From a checkpoint of a small mixture-of-experts model trained on Wikipedia: 2 picks a token.
Below are experts of layer 5 (counted from 0) of a mixture-of-experts language model. Rows are named up (a neuron's input weights, with its number) and show model dimensions 96-191. Each number is 500 + 25 x the weight over its row's rms, rounded and kept within 0 to 999. Numbers have three digits each.
Before each expert's rows: "comes after" lists some tokens at least twice as common just before its tokens as in all text. This comes from a sample of Wikipedia text that the model never trained on. Tokens count by the router's weight.

# expert 1
comes after: " ", "201", "200", "–", "202", "199"
up0:482502494490495487475536511494486500556493474491493482508497527465430490499524523521513498483504454451510489504516475499508507555484470510522468450484525484472513487498492515527466470450516540505466505450467505528495544488491507506482494502512512467504501489458495498488524474492532511484
up1:509470480516484528492520501497513507506456491484499471502497494488474514509499535551503509480507452496511478518481540514517529493483496464498483514494507519539522468512464521527512521508560524501492476471499531502509498525496477532565485409456512511508505485505497495470534493513467495574
up2:453481501490499490510482487519499510492501461507489505495505494530530502495534479467480533508496497500506543508495508484498538490526455498524503552514480504517479527493501515549458493470475553507489525457531485480477495500517512511495513512525537503492467501480502503501482445472478493508
up3:436551519515494471474497482509497510515513482512494545497461495506509524508497533499519460495495482539508534533512527464485500520522500525460495509485493519514494534488483490502479586512516519486500499485490507508456541508529539509543520521494474520494454489500521507507509496517476509503
up4:521500504485484509498508471506490498475488495455507481517480517484475488450492479490480489542474491513515480500559526526529520540496477488509559481468515460530544494494472528544531504468534517490455496537489535486484491463493511509513508491484540500478450508505550501503510494484496518509
up5:467456484541500476491493449511499477535570503488486558515510504518498512509542514491521497500495513500472519539527492516529547484507497495507517529499513504500515468493506495508477493498531540563504527483533550495461510492512502502519496507430497486499493505480530490467476493507509482496
up6:498524484533492536505516529506483493491510501514492484495522483506502526454519517562494497517469445467523462508532525522514517506508543485507503511518453519475511473528467519481505535478491495461480509479478530482511524504514511498474496499507494469518519437524549561476549496524468480525
up7:512530481515513493487509491535529542549506509444514510544523509504477501500482507478492501507474488527552504507467509514516522536538527491499522491478457502526497518524459495493517470518497524525465508482498499485503502520511507496507487470502514489462491417527519506526494514517496516518
up8:532492522519543504441526488508479499505486523500523485585468467467466504474475515479505492518493457465542507512521457531516476505506529496492471503472493472496522527510440516506565488470525472499491530501478477525533552504493509533520479475511474466472487503491484492512529512503516500519
up9:481499523499497563534535507493524503517473453509518500484445529534522487507511474491493521496490513528517476500520498525524532485460461503491490487546531503526504508498488482472495463532501510504511500475541509513514490467469462548515526475506516478495510517458507491500475469499507467484
up10:484475491523509480502509457523538486479498499512482534492488469432494545492532567482506522520501501487466539545479512492555549488468498497505488520470508512492506474499501536495545523510508532495507500512478510468454518499519522506542478484492491531456512497511568497474472460468495548533
up11:473533532509501493507506482512496490476474491484528491497488511497477513487455459520490542489523499490516507456533460491481509485453493503490481511538514508497472489493499518496494485524512471497505501467505530490487476465490507481472491493507510502494475521535551488458539505520493527481
up12:497454486502488485489504476506509501499492481494487511564515496518446490498487474490531464510507482491523468474510494479524474492463511495452523470474506497493514484471489492475507498482514472482504447512513531480499550479477532513526479435480513433483535515486511482480514508519525484484
up13:481524560479476498508483484502508487501511541473550495527503485476447482500501511529477483538485472477524505520504525510499519505512477506492534481500477493494473496525497530521527478521504518473448455521456532476483496492518476509494496488467523477472472502494528509509532498492497521505
up14:507454506495414530503476524503491498542479479484478501481514567475478444465468500487479490511501475485500472502526536487518519512499506495514475474512519498477479506506504491519487519479520524553489495498483489485488482504530504478536455482494502504499524490496519520553484502518491482522
up15:448485547520485583500533480488475485477491546515507510473506482491484507513508510519527505510532500495518491478493548484480508512505513464516461501487471501480522541484486513465546493496486498491467510532495504505522504487541539525553488487521497470496489440553550509514517480511464482532
up16:532511520443492515495518506505489497551490493494540537537491475462530504517485458524494495501485475457521489515512518478516463515494518544487532489497468500488494503514466518500517487490519528459424490526511498511477526458482478502532530491520507539495502483470522537492454475496462480505
up17:542501546501520470525525478493503514481554496502517491499521529501514557522458476528522493530482534489470477475518464512530481505481497490447490429516454491513477504496499515516533481482506508516513534501535502516512563506517467537492519470526509495525513497480461520532485525473522510534
up18:512527492500482512488513481486510550479523484475495517509472523460458520535488509527516530513488477513525506520501495520486468535508480482520554495519480510474485481530470561489469487503497500462499496481451521509511537476538514517487523509469511544479517501469523523495493455478463492571
up19:528453462484464504515526452487518547525488510479492519516526509464522559544502478507548533479425482504533480479500481464515478513476516511426539535495508502519540488480498505493493498503521496508484448502503535537471522514481490504525546498488503516468498511463486523533524568518519514483
up20:528487483484521506468510487503472490486570502490517509509516486479484537439503500530498484506465507524484441546525508474503499510475522514516543514505457480475509489529506526563498500461493524505450500508457531494480478535491488493513512463491499514499498500534516553495483455470492498471
up21:516501500483519499524497524540459491473514550485503512527478501455431510502462516504475517530504462510495491488482523479512537534517505507468481469497446444525489506562475542542516488520494500522472479487463523480517491491512478502531515479507523479480435483489532499528565475493500501507
up22:531464511497509547531493515491534542517538532518525489470457534450530464508478525489503517505484481497496454472460496504576501508497527500474515493531514504529526509485459558496493488479484498431489488505478508548509493493469504534522500511465501542505496477499517511559498505479490497501
up23:500511522463502506516470489518529504487510505456492483503501490479478512485512498501486477529490503513521503483530518518533514503486504521480483486505453478514542509519490552502558498505526519536480489529454510484467533488512487482511521480505528501462478427498514507486511468522485526518
up24:491467485466535511487543503522503528483501522471503529497527477477455494536480446519525455503492507475506429498483548484479507530493512505460517485460485460478518467500491502488521483546519467493514476554488542499508556466481527500480501490487492486490520506466503495497531525491511499480
up25:459498527429487511532486489531449503496480519490509502491496513491428515473473493528478488532497499537503514506492464514513504517504512529466515470470486487527496497531491484512519478487535493507460492535467520463479543491511487448482530481454540489492496486474535501501482495516478514480
up26:469459503493483502466471495512523514473539543504511550482540502501491530538506493479501459512499535501551469542477520502460515503522527521485543491470471463550508517499505512492513539507524479484487474523548495476490482529490541501523508502502484516499498464498493489502461492528495505489
up27:438528528513467486503471467516514497487503524477494527539495519477480522477504522508440518544466483483501496502506524488509498529521504514489501482505489491538538521504498542504525521480512508499462499492492508483480477487520489528538521519476527510448469455451514547513513492514461497532
up28:522536542527497565474549525493467486494502477530499490530468516478512468482536509486533501492530513511513453537538478520530489482532543490535540489487523489509521535516499480477492487498509522520482515534498515486484477510500498512508461482527507471463515511496535506543490528470493505492
up29:534499502550506459485505493495502554456574501488492516510525489486476509522498503508491445494460518541507552521477483484508488499452533539497553455449496494484503460518467501495516505510536492495513516526533487439516538471493501443536532502499499475498522503487491493466478503460490505511
up30:494483500499504506508503480483506549475483517498516495531505504460467514481476520488490523525482475528475488483489508534506541545487515515495531498485484490491513486523487557511526485485505540517428501542469551499474508522538450479502516494453542480464468455497551527508514501486482530527
up31:525531488496563501508491493495465553561587479502516525516474507461468497491535455515537481502499502476530469536513506491480526493486483475511467524523471467468520486535483492529483474491512523533494505478536497513513476495520458502498489493524504505500491485502471531529477475471526492512
up32:469518478498491520523476497522498485505503496504544498461477458476504502499506485507474565528519510472480484541494543507534536519518509502527479480512507498499471506497508491526468524531526528519494488537456505485499515500492488475482491497490517526522477512468503556459462483459499502493
up33:493507565459475528508497518500507480501535501472536519496508479479544540506518516516476499494515520538493518538503566527548494490448479576480486536516504498540515470520492506482511499470498545518506476504514507486507492512476510509543527500490517529495505500459486493489497502453485488515
up34:522480501466454487560496527507525473508494483511494495495485495515521520513493492503479533527498505475495479494497482561510477495467452526498482481528489524557475483489491487506482499464477496511503509486519502522507519521464469532473467480501544493477545559516506502500473433464500486480
up35:490502538507491534498513507498535518509513491445512489533501501529460492454508507544477481493485511521522510535515529546512542539496477458471428500473496479511466520470494566491502489499501485520490474494479516479509519519510580520517487478519525510507504502513487490525538515483471483525
up36:479550513504445533491514497490513491540536466511479485481492531518487486498458492502481511531518486513505492508499451522517519514509542554489489516520489501514437441536514510480519497488486567535484540487463505506478495480524483501499513476520509492463502482544502486481459451521505503539
up37:504479528508466496506486465517477544510530512496539485491505502491497511452478500510481475553502496489470494502498540492505507523504454486511530491521457511501498478528496497504555513488472517474488494515475505445421513474509510547498510502499525522512472484511540511521505500500483495503
up38:479498514479527513498494492510503538492513479512483484507497558496493475456542484497486504500517484548498474486502489482505502503539497483525534479487500439506471505536508516574515510488500512502500524524517507526449455512520544484485462483494564508475481519517505494477500504479498546514
up39:463462503507519497505483493508473507486479498504506452494491498527483484478477469484527498496484480537504467457509532517509481484427475547455484470488506509513540539502485501502540512523547473538486464570529527483497504520492523515552525484467499462479510496546510486501490526523533491513
up40:505525504516488480508510485511504489496529509515527509505496476479466491479483524472477524534494478494484531494509550521509482495507515516449471451508465489521540512511460491509482506452513506480461502506477509468502502545530465518492506468492513506459440482487542509479493509520488500524
up41:531507512465518527482504497520514490471476511515492504548485507516486496521435519486550506505496506544516480518495505447505498490504486530529503515480511503461515524493523508486543481542502444470497485537529506509498508513485516484494477465454486512483537509528499486500520550477478514513
up42:479468502455471505491497475498496448487530530502494561455521490520513534544521533488521473494492503486469502542470528491490504506489466467430505517494479511446515509521487508532528506502498537486479499490536521470513495476510526472502521521500499517532495485513518525490478439518485485500
up43:495476469513465488520524490515511481500469512472465558521469466538490484505525496498505493507486518515534447527479497507493486497540487484484526518450463468507497503508508507542551491547495499496493518568526486486468514454539469473553530487477500512488482490551536518530470489516507560491
up44:581526498469512497496487544485477552486523487510509527493505515493503482480478501499497472496542534527485472501482459524483483487522489475502508511517518526491531489515494491480464459492493531468486540536507491471485513531512490529491453490534508471488522491547515505500482460470510509498
up45:497507509480526525510528458511470542510505494471548515500474460464488521530479510566505511496462451521454488515505525464548465550447502489500514516479464501518509438526516499466494532467515478510517478477452506512504556483494463473484478454476543539509517519439490521489484495484517492529

# expert 23
comes after: " ", "1", "3", "6", "2", "4"
up0:463462521509470536507507507498518534481539503497507524517545484492509529506502477498513479474502493515532487423536526480488502511505504502510523497485446508534500507547504489526493536487508503503490551490549484515483517449479528532511506520489515486508501464463496551495502513497485528518
up1:531470481465442476491512463510534504493532493473465520490530471498490479530440483514462514506475501532509507485508488530497503493490503475487493482502475491482460489499504494480543557491493520481454500495447492508507504494520510471473483510492545517450496505470566525529524537496486514500
up2:519443508524476497470518517545514489461542527488509509484538471501496547518511519506494479533490468499528469476497491514528493516473492525494570514494471482460516505536476501478529474501492541468508501490480544479494465513499494555517470467487494534486488488533502512453479517478447526502
up3:465458481521544506531493487496503484506464553473498509502501435505510533487486482481523527574503517532460518465499527539529518521491484478474512459522485508521536498514441497551517532485528487472476506523487507450514497499478447456465528508466492523460501500475534502466475518531510540521
up4:501490500533480504518490462515510544435496512479505506496540467498448508492504511534522542475491520518498500536498512453511491507496544506512528504480450498483502514515504497512544545549518561533460496572515508492490499484500481523535515429499490525539479477584496508454528486491509534495
up5:467550525453502495536481497472498500460500522519479539492460483485451504497504513506511511496458468500489513492568502464518483481498527495506516518493476523506523513555513536469504538510492547508519488491497485489490498494545536506497522518495545512495514511477487530474482457544462497528
up6:493510492508511542491489464535498532487476511508514501536500550524507492477531504500516486486531476490523499494494520445470469505529466511513491516510500485458521540507504494509535501515519524527495515486517503478493491509524514495543526512488475497499434470540510456495510523551489537535
up7:488517499502518521487511470526479502511494505481562522496432490486512493495525484477487533541474495472462492533478532510537504541466506485447464461484530454482474459496503488519479522561524535491504513497482519504492554458502500535504485501465491504481519481492509504477486506493519512505
up8:508498505470550528470515544506511521477518495473517535487519448502534495478483516530536441468472531487448503476441503522483504502473520494471519503506507519488523492511472495471510533512499522480527498500501508502519524512462484510474488533518502455500538515505473557485435458519501488497
up9:518529506524532536503547514511532503484537492465510487504435489496490503520480445526502525561473493510480467520456477532493497496491494507492472513547478507515487483507514496492489543475517496471516513465514481503499524482540467528478497462503530466509503486475495501494506479540519485493
up10:435497524463482583503525512520497496499523484496523490510513531464511495492501471530527494446523518482511487483497521513497525518500463541506523547469460469491501448515503513502456514512536466499489508447520527470501470458478472495500474503488504483520471496486520532519483525472492499480
up11:485515486480449487511517506518498460546494474498507486478473499467489503493523464480484499528536475481497466484513506498456509480494537511509464481537512507520513489491482481515454492425484507514424542498530526538507526520520515509518525468510506483459487495534541495513541509482504518499
up12:492513532486477518507491499547499548482555534526540530493505509469470545517505488519458497501473449528524490456487507542519499478441507502481530491519499435507477462507480513563532474529527532514451537503523495510451517469518478489475517481484496486477489522516485504459484491520476517497
up13:475515503551506490494476499548495519518511503499526489502512528436470515498514481558534494471484505525488505492518470517517515501501516494518522511442464472492505496504470496479503499499504547519453514546456514499512490499521514539496464468492506489478470502461530545502509492499438578497
up14:501477506485559533511514474533510461505550514512485487498510488481433515499513490490514492468476477555480481528472507509510513467481498511524538536490467479490505513498486468489566510520511490539491475489489508472436471497473521544528471494478474500491514510471516454511517520474486510545
up15:535518491466506532495515461507513533506487519452490548479493514489513499504524443516475533501465507509506488526520527494533475492503495528488500494466446485535523506490464474483525532487490507533532454495547495484491499509479525466529481485486517540480525464506478531518452544525514497481
up16:483482489498474496481500505496511478511519478530531554480471481481547521450517522498465534539543517485489486475482495515553550520487446448463511538509476521481440469484506506502477477510505486503454498519504507491520523457493510538466505518457517501499516442492525536504501462491488483507
up17:498489534524525542472531475485487543502560522472508506502469510471504477465528504525487504553543510515482507539547506536466523504504478521500483473486506470515520476527493489521488532505492532481492526501526488509509493524517486534487452506466484479508458500516451504487512476493527496504
up18:525473503508527490477523523484488526520547535538496532501483551487501527519486515479516546528523555503450473520525450521520469466519484482480499485464485502474527527493483516502519520499480464531546476533481497483496521486533500495536538491491528507521500507483526510523470494499494487495
up19:511469532523509492453486508511516507520525497485548562535449473502501451476524458530512477522488516539521536520493529486517476458503492491461515480483490497487467492491483474478544478500512519454463527519498496487518489528535523490505485478454497494500485497523484536497529522508502522485
up20:498505500465528475489530520468513551501483487449500493534509499473537514512550480492521550528501498521513508484493472521505565453494530454470529548499498486538519498495492475509482510476498508494480545510492502518507488507516446453505510462547540468499488484474484511512462506522530501512
up21:473443510498548522536483507495458518499538480526535523485492533407483477468498508489504463511512481510498528453525466523474475520496472525500498558536472495503501474506507495520492476477520481521519558511521553444494476536476528472472500502516515490480446526506475499488497502523519508491
up22:495503497515517516504504478499422490495494568513532560517510490489482527537479490520503487523526521497513487512522480462512515488470519514536468514483476492481511496519491508482509550549530522520491504508540504481497507503497510505524504489475499498480478492505540514487474524511494557495
up23:440460482494532529484514479544490528495510508480489545515455518466510516493507520511488505539543504525535471439536520515496502499488498520495525450519511502491472461521513542527502504526477470488495526520484520480486506520519462444490510503503561472490499470510492491510457480505502509489
up24:500536514478492481499488478498510541545515516488534551515467526453467491558455505487504506506495468558487505451498497494496443476446552477526473546501445475486473520499456510455505493483528515511471499544481508514458503505502515523532537501501508474501488505480493497534523526499506519524
up25:457489513511456485550496477500488516444512515502515540526495503479481534522462494506476506477503464517526499494511495491532492510467529501494501473516483478539514464524462509497501476535524516495486516526518518491484522502513531506523538504455540468496493488523513500466478486500517532495
up26:479501497511485501519524504492493467466540520496508476548469501454467503507510537499502507482483508501498522491517503511535484480447496517507533475505479476528509463535487549509521517524531521498474546540495526478477547506514502491505557490449476482487493500498536475470491455495472532541
up27:506479528528480526529515491560489510497488508479518532515511532525443485480508481549512517508493481511533481499493543467507520506460510512524516489489512447483535493511480497517502491493561480480495468537497531473498526496531481496522548454474510493496502482517559465531524492478455561517
up28:480480557501453509500528510529482503534481479518526520531491492457479503493510492525485460531523469511541528479488533523510509494462497511512524495508501472514485492517487493505513499533518546532504524505491535479470506484506456517501544509457557435453510476490498527492493439533490509463
up29:479487518483484547509499505522512511487496540522470525544469534475475490483454498520484484500493493492532489472482539502516494509433469545492483498522450441522491482527482564481500479508538542543483512538509516498510532466480477480459510475451493506457458507511512507470501507542489505485
up30:516524538531497549494539535509511550469476510504503526519517483463512509479448499493506486509476512472537519516493484468495493468458459536506509510470525498518470502521516490441521491543532477471531488523477491506483489537489529523511505507509509475493477526504548480530517517519507519494
up31:520501540509495489526479492484478500490517475482535540504496517508475510565535484526503504541505497497490516517482475487497516490464467518458499510476502519498484454540507492524484540511546527490487496497553463518499495502537486533472510516476517535493470453471523515490492471546509501557
up32:500499518476495518463534502498512489525545499512523516493499471480506472485505493504464530541483491500483444513530531546495505541472463495496486521542506480468459478532515461525512487508508485503450499483509538501511479470477543490503471515493507496469489522513575489501476506470554498498
up33:529509517522512523514490503542475530487485537489515535512490558497442458461492483581528499489487444468526502501511544516516491508437516516522481487501502446511517492535447515495525496524534506487525513542539532493490510489517499479502498491483491494501490472538507475474487504468470533535
up34:515533513518515520535516535518486486501580507472484500509489505514491512511491478533534559496441451537498486550512517487558549511523533486514490506454512491548476531505473506507479548516492504535505489477469511552471492449498478524477486492490492485494484441476493529486542492500515544527
up35:494490511497518529486506428492457508502509555467518504504515523481489503543484468500513496453461483500515508496495512494502521513433494475480496445502486470481504489516475561511518489541526524473455535509513522486486524483524501504485495482483532477476452481517495534482499461476514505513
up36:471506504489493476525505470508478532498467533478527561532482491491488495494493500511461478511503462498503524503477512483540515490473516489492500517498498428530521501532494503514485510509533481494526496523476549478504538492543475471500514450468523434440483491505528497484470458492482507481
up37:474504540506538519535460513570505571514512523487528487494486504474531495482512483515493482476485502527514499495516472556493502508493488532516531507503417505512544495495485511513504503504504514514516478574536520463484478509501481490493503496495508527529514489481481497517473492512445508490
up38:487455537471507514520522494496479533473498472507500474488536488504475520513496481468496476561464446473517509456437475545499461496489469524473482500517497499512517526521505506524503499476492520504494488526467483526442508494446504515469489485526516503491495516516528502543465488512508532483
up39:480443478480459473550514434496518477525518498458539569503457479497452541482510455484482502550495509504504506485523498515521526531508466499489462489488506477503502478494485494513496523491518525499472526513463496504466563490561442498488498500494508510493500472509562512514477510492484502524
up40:502467511469559480471505504538483508524523479547496485487466483477479465487507514505501506490503525507447500500508462509506464516533499499474530526506497477487466555483496520514528484521495479486509475519492494466521531474547501522461500510491508520500512476496506482530495495494502536481
up41:509504497477509529512485464509531520501510500484500495502480465446490541515487492535481495489458508512462497483429475544500528506495508505499523517499454514496502468527489540477505506505477467493520486478496502466497480461465507443489550501525513493436521528483445513511480537513531486531
up42:479509487528503516496505450500482515559508527490512511502462517458455489517478435517490488540458465476492513548506420554494476521510498481508514496544500499486502512519511492495463507530522486467466580570473470465494470542513482504468524501511514537491482497513493500525489507493519540503
up43:515527512496477499481470542531502514499508487492557479523485512460523494474516490482456460501466504513491483467475497491489481490493482494533530469476482440491536473505520527527494515474482543488450527539496501507480510516525526476522481491467508470490508484512493512490498520458495503564
up44:475513516498485531525526516543515535513495506499522550528493470462448494499506494480487476469464469488525502478526535512493486503479465488498509496517501451520490492535487565483499503517533503514507531537515538462492517495497510495516488500472519496474489494534494518525471500497484507481
up45:528483513526485538516468484537501505534489522511550529504524497506449505459512495533511499519470446473548466511480526449515526495455534498486492473479510461479518485482458502510511508495541498452516501525486507480528514499547512505535521487479493526467492482522512495541512502467482559538

# expert 17
comes after: " ", " (", "–", ".", "′", "°"
up0:514457523535516500505510480508515516515472472519504491544512521513524465507493503479504499484448552539540486522510510509466484522477519501489497491498458481533486499511476486523486513488523512496464520501573489504478508463502456463557514479467504548510490480544532496494480472480470555489
up1:493558539478497500459530496517501472457504521506485501512501523511528506465486503544485527449522500496503520457527488467502484527460487463536477509443503464496522528503511502520499487519514531501507487509488539509488504470536509530503548504528563507462482525456522544471486457519487491491
up2:529517483490525528451510486528493482536497482502519505521475537476522482517472516546502512528516493473534497494533490482552476529486494496457484526531427493452485495512504550496469482529538472446446510470478490493513506463470513492479532516522494492468494502513478504511478486529538499471
up3:491515522482511497546482455520456507471491477503474508485518490490445502475501473473517514488528510499546518514561522440518547504486518502490474496479450509524535492514486511463544525519503531510474481496549505462529498509558504515505552502508516481504508503516562470488498486507484499520
up4:464535517509501509504532468503531529478482531534499485548477490492452491504508460482515552499499475484508487456511501504515516495460506535518527501477474460507493534533461534490513495506494533511494513486464494497469512460490485494473532482469495477511479501534563536524528464545489564493
up5:506483522496544483484485458516457495523530500505494499513484491473448508497503469496492506512520493504485535540485500515495521516508474479532497523533499494450503445518510509525488469502521531529516534559532494473475501491499458462457459455486523531491447471504509528491482473459475548515
up6:508506517462506469504489477503477480522561503484532489485510551506493451538493514481516520513497533499527523508505507486507547506510535489495531492511463461533494443507480490506506532556512492519498537566519503480479512500506487500513515492512496538520484477518487522538465510493505524539
up7:504500508518488528489484482494495526573480505530481522507518519451525482468531524527515495464491541495545491493513504495508496566543523499511492475504537492412495523489479465522475521525512542517450516520471508497504487532575546496461503504497490497467457495498558529489509479485483530467
up8:486507492532541497492457531512507510510523482465487528503528491512523501478461536528516449485544477561532532492482517490503490480524499516511453493528490497510457470516475480548503536516582502467449509483520532493516503527521489499494526514493490531460469476528528488499516488470449553501
up9:480534516498481490517527510497505489516457487474486495515494499524504496518478439492470516501486497503486540507487470546503504516468499505453508505508524491523465440504495527451460514481535499482484500468473513521491493471476488465517556474516502484457505535518501488468518453533532529460
up10:488435507501514495499502516501518522526515473509508467509518490523459525517439494503458508501494515464529454503514536543502520529508552485518470514458469481471497511557471558482505504491501488488507496508507477509504494505479512472458529489538490524427514524490519545443531502501480502531
up11:444473514521533549519486479507480554543536463521514521518497509499518480475492477552508492495460460523521497471514537479485505505483441485515490489499516457514501492521472472508493540511538528479486479515477541488476480476488512475542498483479520483490514509497511487491476536481529504517
up12:501500499469485512529508486517467477511457502518482449514480496509495513500505486514491481510443552475475521461497566505517505496452504571504532484480494501513519491505479457482530537527507491542489488485487545518515513487502499538475514465472515456511506520506520510516501525485520522542
up13:499461479530543503511508488518540527476504470533504514564531542549496512502469503507498485473503539511485482451486509530537514518510482502511544512479496469524503487511458499479529478504510464525526501535499543509520501515496474506499516520502527476499502503491537476494469505517505531498
up14:498494517504460549531513516495490458508472477523505489520525497513473468521485520483478490534511522501514488455466484538536475535516446516509494433469508526510456510497477510505474529493510506468474495536486467478515485463486509533547474513521491471498513502510504520532520487510532512482
up15:493501520496460512522537493500502452447495460495477502514476508473416505490478445484456503522514482494474514498522500506454525511499500479523494510497510530494432451537499496488465455455508533482485511482499526512533469507481495495519506527457490481532450536512514480509538459457485495473
up16:542515492493508490462502519511527496516553527496504478502491519483498519457489545492488487495458504550486529543509495503484481481484451496519518479493526516489476510477512512502486525503475501495458538481518504511486499515496487516484501537499517500517465470497488485489537491462489477515
up17:456431473510481493502530449513456541468539518522523523518526471481473493474491526530498525526473495495491533528518500463526546513502484510489514527529452500508516499505483542520493515499540583493500522513517501503488513449503494492510523504497476477469496482501527501528530498482478514551
up18:489512514561495480487502481494506501464544495494485509497451507495486516449482489496460492542472488493480540488468520526537507476508494505503454501502455496485495467495497514531515517514507522488490535493515492491485510516522513492474506480489544508462489472509505480474432424475481498502
up19:514512497525534489500512527492483466508539517490528502549464463474509542491514505553476474467461541547505526512484497480527483489448489494511561488481485500527528474505494516511509522536565509500473498470537526491484481492485456495512512473488527498516464462484467503494492496513461506487
up20:461518526493546494510498442497464502521467514500515490525506474473456501450518504529505542508552540498536440545485549506510515476515484500497476516466465439519492511510524514485511496487495523471466508454503506478480510528538523498536492477451508541499477523525499514479456474507489550516
up21:506480556494498515477505534504464524476532508526527512496460502519499468471484518523509482500503515493467469523506532456493475520516469529491466474514481513480504506498490514487522473529513507459485492438507517454499522503485492477481500549440479492472516514517483515513418483535528469493
up22:531511529534475495482510544508489519475542524516519532507515477464510537454486472524502534459482516500507510536541523512505487492503516522526450452444501491477484479495507509497453526489503478494455486547515466479470500513483537525502523479543501477518491477515508514513499544496510460488
up23:483474547486524528535521524525443510529492482488484509491473518533467526539493469476524512495507485550550513492480519502544474473512489522492463505482533504497511521527464534493502542494505522570462510497546518455475508448527517537524474510526501461482521502514494478537485476517542526519
up24:522491499495537481476498506483478500497482503503506497490511530511479463490503497517514527512501477491550468467526483481480490493524514556445502506566505517491498532511494510510486489508488487456493484524514501488500492553528487525495484505488478522479527494526501480498492522528482496500
up25:493520539533501494502507535527514510476500517486529516529537471515487508471440440503504520535471505505482504509483506483458503527465514527516522552473509476505487506544472500484511475487511549495525491519516473502491480491479474497503507550490510519496471500528517503497481523527479540488
up26:514496502455504500538508446501481469507528533498517568507478497474500529545497547464469451555525535504464506498502483500461482471484532474510471482487462456531480491492475505478468531496507521478490494482494488493547497479506512506484502484466545477489512488512509500525449481552509526510
up27:522479520516494519492514492482509526528466515509495465492514500512495488512473529509435502558472502537483474476439525496492482503478489517510492490505519467515486493475508524458489512479487543503497490504506519516538510481561540477485476506537547489509500495524519539496486505507431473533
up28:538502530530477503443523528501481519527471495473533537500458474489518497452460477545424491554470510487522529460532463542476517494473471484487450501507520496483499542511421499469502476501487514469460513470467472467544463524515525498479481500514509511472480482514496497503508466473457488527
up29:458458498464491470481473498528484447477516499468527532523524501482463470463496500526496475521498537523486494502481539514505526539465504494515489480478491459486473496534478538519515500526538486465495512498517532441482537468518522491486506467493524497480454470504535517529506464518484523500
up30:459514501459510503526537503507523447485482501500503544533506502500491523454482510524482456493491540539464468486496504502535535514447501507481482463500462513473498432496497540533464477491525529488508481494472523510486537478489509480466522451462493498500515531486470550471477482492483511522
up31:523509465486491503551512472513503489538516493451484473497496499510474483484507497486432495566471452515441518514478505504512519484515481503495487486500515502504476460487503504537507487492503502482469512512460479528530507482519470539430519487508570530492463491485484497512517461509517494515
up32:457479503528501494514501493508497495471473522503531572525551471512488521473513509512535551465516559491564514494462537496515461514501565495515454512461483492501481512514474529471500482498531528480491518500540508510456491547516491492518490463492481493496472525508562470495482477499453506503
up33:513537489492469514519503461530492507451513503469529509480422526470522537535486488496506467526518524486528530519515523501469503481480486504472539492477456503502497494503510535555507504517501515461435527502479491501458544454553476534473483497526492536489484442498536539468513484490460529495
up34:463468484459464526488521511484449478455506539525461514490479516488483503464469547528537542535536509460431481515481512524503498464497482559500494520515460487477528502501486498516494517491508544465514489460488514504499515485500528521524558474447484520516487491481538481544492502491519535522
up35:471470519505510545487545479501501499480503493516504515487519488521481518491477490542510532513519512454494464483533492449477472488454476486504466449504485492498535528499442516466486499499516484489488491496469506517539532475489536542472524486519504499462488507518518520525538510520484542501
up36:504501528517501484510492464520511506479541487496494514498454497498479513439462503494440512500487517508444533547495535493513493487519527488508462504509462479485498500493506529501493488518495506493471580503474507509510499480540493473473484497475550535462465486470531507486466433452462513519
up37:489454469511468519503518516517485545503459508494489521495484465532487514488489521530518534517466504494498506516505503486460496488467500508529488477518512468532514503506516504480508511478519487492520519472524482503510491499487460462516497499487514496459497489452502508484493488550516495501
up38:515521534476452525470501519538556484492509493438489516518460474481504503505472473501452507518449473518572530564464496511469530513435477497501487501500539470517478519479511523468504507495491515488474493460461513521501486503483514416502521490509484539480491507521517468501510499537511514479
up39:504514501516453491486541518489529483573534489471513483492530503517484528489489491558533534512461476499535477504493489464498463504463495545440485506512526487496512536483512475504505460491479461465478490499456490510512535530503513516471516501500502459460511533465494482499529544529497472495
up40:553456510481527489496514462508499497491542538495477545536484498506495541465486547520520461536507513518492529499532514475511513505478513460482449482464420447515527534465513527502478499494474540511437489501479511500483554505492546484531499510485479496503513494525483506523484480521486486563
up41:518475508507473500482562499504445524527509525469480525542466469524445509511481482530485491539523520519491501484497516517499505511518509506548489460516528463453503513547523488511506464514507517506495507526485468478490512499549512536533488492478458492512484439548494519513515518467485491517
up42:474501505516527497501496451482482500542559520511548527524506488467503556490491492495493474483471487552495496498489471476496455454416532542499500520493454492533530502483522540462481465492493494475506470518523485513490539478542534482517521463493486514459498470502526464499487496471463494543
up43:507514478489438524521537492508512488482488518480527530551501540495467555455476482499468507514494500486498516457450527532480493504495530510525467520482494495513523468520499520507483521512547527496520523514487553467489494509535493479524533500486501472528512502461544496507499504507455469568
up44:494476517484472553471510471494470555477534529483507489476484482462510477482504514534514488529501507464491488481522490516491465538522513515506495509482509503460494446511495504532496544514518465470514501493493468505514483472485489497462493520507503469450486517481519545539513530553539540479
up45:509511506488492534519519490518490469477511563472516508497540469482522504509518525498487520497531510525526529523499494479461494508517512490507507523506467467489508501518501530485515504473514514481525510518523507494521476514488523493535509466495523507509473516505505483444511511547506577485